Weights of a small mixture-of-experts language model, trained from scratch on English Wikipedia.
Size: 10 layers, vocabulary 8192, 39.4M parameters.
Experts: 3 picks a token, a softmax router.
Training: a variant of SOAP for the experts, 244M tokens, 7714 steps.
Below are experts of layer 6 (counted from 0) of a mixture-of-experts language model. Rows are named router (the router's row for the expert), up (a neuron's input weights, with its number) and show model dimensions 0-159. Each number is 128 + 24 x the weight over its row's rms, rounded and kept within 0 to 255.
After each expert's rows: a language model's description of what the expert responds to. This comes from a sample of Wikipedia text that the model never trained on.

# expert 5
router [156 159 130  98 140  85 163 131 141 115 178 155 102  82 129 158 160 113 105 139 124 124 122 180 116 132 163  90 150 119 143 126  84 127 143  98 108 136 108 143 122 144 129 125 169 168 133 183 154  90 131  81 123 163 120 119 138 137  83 118 126 140 135 176 120 163 153 148 114  79 143 117 121 156 155 126 123 116 151 176 138 110 110 154 132 141 104 121 105 115 139  80 136 156 106 124 137 162 126  81 143 110 123 150 136 128 124  71 121  96  89 145 114  92 130 118 158 114 156 174  95 106 119 151 152  97 155 113 163 137 145 143  96 164 115 128 125 106 145 124 100 141 118 126 120 175 102 125  98 118 131 108 128 134 126 138 151 113 116 138]
up0 [146 108 123 118 160 163 129  99 135 136 127 152  73  95 128 140 121 127 115 167  96 135  79 120 123 139 124 131 167 141 105 134 121 159 115 154  95 132 115 118 153 130 143 110 137 141  83 133 143  93  93 111 124 109 111 108 107 130 125 145  77 119 107 112 135 128 124 114  91 107 117  83 135 162 103 117 170 152 133 200 136 109  96 131 139 140 144 179  94 138 135 112 106 106 133 110 113 143 118  75 134 129 139 141 145  91 112 145 166 142  74 132 145 141 128 131 143 157 128 110 129  55 103 123 123 131 145 115 148 119 132 153 127  95 119 120 132  52 130 139 117 107  96 152 157 120 142  98 115 108  93 135 149  91 138  74 138 121 152 157]
Past-tense event verbs. Main verbs of narrative clauses, mostly past tense or participles after the subject, such as was, became, held, released, moved.

# expert 51
router [ 95 139 165 126 156 112 106 126 118  92 129 126 159 159  86  83 125 108 123  80 146  79 164 181 112 107 142 149 130 168 139 111 101 119 101 102  86 111 161 138 162 184 113 113 145 114 136 156 117 142 126 125 147 120 129 109 157 120 129 133 111 138 183 142 173 109 122 143 117 121 109 134 165 184 165 134 127 144 129 120 108 151 137 109 137  85 173  83 124 139 150  81 136 131 109  83 100 124 136 177 167 118 146 173 108 136 108 112 144 109 113  97 169 129 132 133 104 121 128 130 134 123 152 124 127 169 121 119 165 118 151 119 138 136 134 139 137 103  98 140 136 114 141  82 166 124 136 121 161 144 161 148 129 117 133  95 157 112 132 103]
up0 [ 82 161 169 135 118 115 122 107 126 156  95  89  88  65 119 125 131 102 142 102 130 146 155 147 134 117 126 137 147 188  98 134 130 133  87 164 186 120 119 142 122 105 140 143 154 135 114  92 143 118 132 122 141 147  65 139 143 172 145  86 120 111 143 137 173 107 121 160 100 140 118 119 144  86 118 163 157 108 132 110 122 102 142 120 109 139 158 144 115 107 138 153 135 108 158 156 142 140  97 131 143 150 115 153  71 108 148 137 131 175 149 145  99 125 124 127 108 121 147  97 146 157 121 131 117 147 135 120  87 147 178 129 173  98 126  80 130 124  86 141 123 128 112  81 138 141 132 128 125 166 134 122 102 161 126 115 129 171 128 129]
Initial letters of words. Single initial letters or short openings starting a word, such as p in pianist, H in Herself, Ts, Fr, B.

# expert 17
router [144 222 138 155 133 172 128 112 115 118 158 136 123 117 118 136 121 133 148 129  80 123 157  80 140 170 131 126 111 152 108  88 131 113 141  85 149 142  68 143 148 135 123 107 119 138 133  94 148 117 110 156 143 152 156 149  79 116  88 108 145 140 106  93 134 174 137 117 142 132 107 113 123 122 117 114 126 130 132 158 148 109 145 107 166 168 169 144 121 103  89 125 107 105 109 112 104 134 121 112 135 159 106 111 167 134 140 119 144 119 167 110 105 157 142 114 135 123 117 147 120  91 117 139 135  85 126 141  93 186 151 122 138 105  93 153 105 163 136 112 172 141 104 141 172 139  89 124 137 133 107 150  89  91 131 145 105 136 127 127]
up0 [136 156 114 122 138 127  90 163 134 143 127 127 140 120 133 148 116 176 131 125 114  83 121 102 162 165 116  71  98 133 111 118 154  96 108 132 177 131 175 163 105 137  95 124 122 127 120 139 131 117 131 126 128 138 112 143 116  74 136 143 122 114 118 131 127 155 131 155 115 101 151  95  78 174 148  97 190 148 133 136 158 148 137 170 108 144 134 102 129 126  93 129 148 142 108 108 114 113 145 139 157 139 124 140 134 162 174 134 131 132 133 137 130 158 106 111 107 134  70 111 159  71 114  91 132 160 139 125 134 146 144  77 113 125 136  76 108 127 134 161 167 162 136 129 175 132 114 116 100 154 147 140 130 115 118 124 147  87 124  71]
Section heading words. Words in wiki section headings and infobox labels, especially career, statistics and sports tables, such as Career, History, Early life, appearances.

# expert 44
router [107  90 146 156 122 111 107 144 149 116 137 142 124 164 114 118 113 109 111  88 107 134 171  88  84 147 128 132 111 142 117 124 157 105 111 116 105 115 155 153 163 110 119 126 115 170 155 109 102 138 142 163 198 113 145 120 116 149 123 139 127 108 109 105 118 142 117 148 144  88  96 149 116 123 102 119 126 104 131 106 139 140 120 112 114 154  94 136 160 138 130 153 135 138 127 133 145 138 133 111  89 133 109 149 163 149 100 112 128 169 104 143 109 146 162  90 165 190 174 122 154 128 141 157 193  83 153 131 168 127 124 167 119 145 120 102 159 143  94 140 142 114  99 149 152  98  66 131  98  97 108 127 150 154 128 161 139 105 101 122]
up0 [149 174 140 135 121 118 151 147 100 181 180 169  98 140 160 123 141 139 142 115 159  94 149 124 111 120 143 115 155 151 109 128 127 103 147 133 163 129 158 171 147 150  92 149 152 120  81  79  87 111 132 126 164 105 171 130 138 122 125 119 118 104 169 117 158 134 135  71 161 148 121 110 165 171 126 167  68 115 139 131 153  98 126  86 121 140 105 158 110 119 116 115 122 139  77 115 135 101 163 130 104  93 123 128 135 109 121 104  85 131 151 143 124 145 143 127 123 131 103  81 161 123 145 120 124 168 116 169 134 106  99 129 152 136 137 140 138 142 118 146 147 105  98 148 114 119 139 114 184 134 145 119  84 135 116 129 117 136 120 157]
Numbers in tables and dates. Digit tokens in sports tables, dates, rankings and years, such as Saturday 4 May, 1960, 5th Overall, UFC 58.

# expert 25
router [ 73 129 129 150 121 111 146 133 141 120 107 113 140 114 164 153  90 171  85 141 100 167 148 143 110 143 109 136 143  90 136  98 172 156 120 158 120 151 151  99 106 131 141  85 105 120 123 153  90  45 134 103 111 150 147 106 112 131 125 107 158 116  97 123 177  94 140 130 129 151 151 117 122  79 148 135 129 144 115 115 115 106 135 159 131 154 119 117 154 146 161 127 152 141 134 123 116 134 147 129 115 169 147 141 159 106 126  93 128 126 155 133 111 106 123 133 212 112 159 136 140 138 166 105 102  85 124 118 146 143 148 121 138  87 138 109 110  91 122 113 151 148 139 147  93 128 134 131 117 145 169 149 163 127 103 151 165 161 133 104]
up0 [ 99 127  63 119 118 118 148 131 113  99 153 124 132 134  95 115 129 104 147 142 130 142 158 160 114 109 117  94  99 109 147 120 117 124  99 162 183 125 115 100 145 109 166 149 137 118  94 112 145 100 155 113 136 133 156 110 145 124 114 146  99 161  96 120 148  72 116 132 166 124 141  98 102 122 104 131 165 110 144 125 150 142 101  95 118 142 116 139 164 121 155 144 152 120 133 109 152 178 117  52 116 153  98 124 113 154 162 188 122 111 124 139 169 117 101 150 158 121 156 151 141 106  98 131 161 172 111 117  74 104 178 121 134 120  71 123 120 159 129 119 126 134 123 155 138 123 106 123 124 131 125 132 144 112 109  92 155 166 126 138]
Closing brackets and quotes. Closing parentheses and quotation marks that end a quoted name or table value, plus noun starts after "the"/"a" like w(et), box(er).

# expert 42
router [138 126 131 174 143 143 120 123 123 112 136 176 116 125 112 148 121 146 152 117 163  98 121 105 130 146 114 123 137 144 150 135 146 131 115 126 160  87 112 167 108 130 109 121 108  97 145 119  88 151 102 100 132 165 169 147 134 129 143 148  89 130 146  90 112 136 131 131 105 146 158 147 167 141 103 133 151 118 163 132 126 126 107 152 120  96 149 119  82 157 146 137 122 147 146 149 172  87 140 124 146 136 133 100 142  91 129 162  86  95 110  97 120 110 175 150 129 111 135 189 153 152 123 117  99 146 110 128 133 127 134 102 170  93  68 104 126 110 151 134 126 122 103 153 128  89 169  59 130 140 130 128 112  76 139 108  87 114  75 146]
up0 [ 81 141 119 154 139 167 149 151 137 131 163 157 146 134 125 115 167 137 121 148 154 120 147 148  83 147 165 123 128 149 132 157 105 140 207 132 112 119 156 143 115 100 103 132 100 131 161  93 119 161 112 127 146 207 152 141 112 116 115 135 127 145 136 139  89 157  90 134 107 107 121 125  71 108 135 100 141 134 143 119  70 142  99 158 166 125 129 112 101 130 142 106 137 108 143 133 119 125 138 129  99 173 136 134 130 153 121 147 109 133  95 117 105 127 167 140 166 138 135  97 125 122 142 136 147 130 128 108 114 133 114 147 101 126 102 125 128 158 102 154 126 144 102 132 155 116  97  75 172 132 112 163  70 147 136 178 132 138 127  85]
Initial consonant clusters. First capitalized pieces of split names in tables and lists, such as Sh(oreline), Ch(ipping), Bl, Fl, Is(abela).

# expert 16
router [108 149 124 134 138  76 149 140 148  98 163 109 102 122 120 141 122 145 113 154 106  98 106 174 140 143 123  95 130  77 145 131 148 141 117  98 148 102 153 150  98 173 128 141 126 113 106  91  88 128 114 137 145 119 114 154 130  85 141 159 170 122 144 145  93 136  94 140 110 118 118 154 120 151 123 105 110 115 131 157 115 132 113 143 211 139 104  87  93  80 130 112 181 112 123  89 148 175 130 144 109 134 116 131 130 100 140 103 114 133 192 137  97 167 131 106 116 105 109 121  75 140 121 143 100 105 157  79 154  94 130 157 135 146 116 124 129 150 125 134  89 140 134 137 113 143 103 136 120 171 126 125  97 104 145 148 121 141 143 131]
up0 [ 99 139 102 118 108 137 165 109 155 125 102 137 119 114 121 158 113 108 121 129 137 142 102 124 123 138 109 124  97 169 108 123  86 104 122 125 122 127 181 138 123 127 165 117 162 130  87 139 132 105 153 170 144 170 106 172  92 114 124 108 111 104 133 130 119 127 151 136 135 155 133 134 188  67 139 147  98 127 115 106 105 136 155 106 180 103 175 140 143  93 123 133 138 116 129 120 129 110 104 125  97 107 135 108 149  92 136 157 105 190 113 154 171 117  79 132 131 148 103 147 115 161  86 149 107 130 129 139 173 151 155  92 142 118 138 103 130 111 108 115 114 118 161 132 125 129 148  73  92 110 172 133 113 115 142 136 121  89 177 124]
Clause-linking conjunctions. Conjunctions and linking words joining clauses or list items mid-sentence, often after a comma, like and, as, but, with, than, while.

# expert 61
router [123 148 119 112 131 112 128 151 116  92 132 107 155 127 163  84 118 136 102 120 144 112  92 169 103 111 139  78 150 112 109 142 145 140 123 109 152 120 107 106 117 153 137 119 135 116 110 114 107 160 121  95 123 154 144 112 113 128 139 117 166 123 165 135 147 166 118 172  80 115 132 122  99 110 151 119  74  75 138 110 106 135 193 142 127 104 106  99 126 109 165  77 160 149 114 111 133 126 112 129 129 156 111 167 106 136 130  86 159 133 144  89 146 113 128 147 137  93 129 158 165 174 115 162 143 149  88 118 114 175 106 147 127 150 128 126 140 151 153 113 100 158  98  73 134 152 104 121 175 155 177 133 134 125 136 111 140 136 102 144]
up0 [148 122 126 111 146 142  72 126  92 131 119  55 122 171  92  93 114  64 114 101 131  78 114 126 144 121 149 120 138 154 112 108 120 100 134 137 116 134 103  99 102 133 120 132 132 150  96  77 114 124 109 143 126 155 112 118 153  87 126  89 115 116 155 119 114 132 115 138 135  89 101  82  90 136 143  90 145 113 104  90  89  98 139 165  90  88 130 106 129 123 128 100  99 138  85 115 105 125 115 144 127 119 121 139  87 133 161 121 135 141 108 101 148 127 100 145 129  91 138 122 105 145 115 136 140 148 119 126 102  97 139 155 121  95 150 127 134 116 120  77 114  69 141 110 116 135 119 164 137 114 158 169 152 138 141 114 143 132  75 115]
Narrative action verbs. Verbs and verb prefixes right after a subject in biography or plot prose, such as worked, returned, dis(banded), re(grouped), out(lined).

# expert 4
router [131 101 115 154 133 143 107 120  97 128 143 117 131 158 129 109 116 148 147 149 145  82  83 141 107 104 143 145 143 118  93 128 100 149 119 156 125 177 104 130 100 151 135 156 154 107 119 115 186 154 111 130 106 121 116  87 138 138 121 147 123 161 152 149 148 108 130 144 107 144 114  93 142 145 144 119 123 136 137 107  95 146 155  88 115 114 167 125  86 145 121 171 154 138  66 121 154 152 184 140 157 102 106  95  88 137 181 117 122 148  89 138 162 165 162 132 123 113  99 121 149 114 100 120 149 172 103 103 165 109 154 110 158 105 103 104 156 109 110 101 132 132 142 107 159 109 101 133  99 137 147 164 122 141 129 145 185 126 125 112]
up0 [ 84 156 137 104 111 128 121 109 145 141 111 118 131 145 162  95  99 141 104 138 168 128 138 104 136  96 152 109 112 114 105 171  61 138 111 130 134 154 129 149 160 134 107 131 143 117 130 163 110  95 116 114 170 129 119  87 125 113 149 152 148 120 112 100 126 126 168 147  81 107 154 147  77 129 142 122  83 102 188 108  99 128 136 161 162 124 117 104 126 108 130 130 120 150 127 122 155 176  96 123  84  94 111 150 164 145 139  96 156 123 100 100 160 157 120  92  85 156 138  91 105 166 133 168 126 159 134 132 162 106 137 111 120 155 115 102 167 119 152 128 147 130 136 109 132 114 115 147 122 128 108 130 139 114 122 137 162 157 179  99]
Surname opening pieces. First pieces of personal surnames, often a capital letter or prefix after a first name or initial, like Mc, McK, Gib, Stev.

# expert 10
router [137 136 152  96 132 125 124 144  79 130 130 133 151 133 115 132 169  94 154 108 111 121 142 128 147 120 162 160 137 161  60 120 124 122 122 144 110 139 173 121 133 103 114 109 128 145 123 113 161 147 146 156 136 163 119 112  99 127 103 103 144 136 123 136  98  83 104 132 136 157 119 139 146 121 195 140  77 148 129 133 164 100 135 122 143 129  93 184 131 116  88 127  62 133 138 127 126 131 127 145 141 130 100 159 138 142 161 135 165 106 143 150 100  94 116 136  87 115 112 118 108  94  86 147 108 111 126  87 109 120 134  75 104 138 147 136 104 155 174 120 146 127 127 140 102 101 121  63 132 118 141 147 169 139 105 135 103 139 144 179]
up0 [112 142 134 153 153 183  87 129  98 110 136  86 109  67 135 153 125 173 151 121 119 139 151 130  96 116 117 104 174 149  96 130 129 129 144 105  90 106 108 147 126 159 107 139 108 150 184 121 172 112 119 141 126 133 129 116 168  41 110 116 117 105 147 137 120 135 140 142 106 101 134 136 140 143 167 174 156 111 190 113 154 169 136 125 104 118 122 101 129 155 127 140 117 136 116 112 142  67 166 115 103 125 108 128 140 140 154 166 137 114 139 101 107  99 147 132 123 132 129 105 137 121 121 107 117 126 143  98  76 131 142  92 134 132  99 122  83 107 133 107 136  97 172 138 127 133 119 132 168 135 103 121 136 119 143 146 129  99  96 118]
Infobox field values. Words and word endings in infobox fields, taxonomy lists and table headers, such as Label, Nominated, Animalia, -idae, Lyrics, ISBN.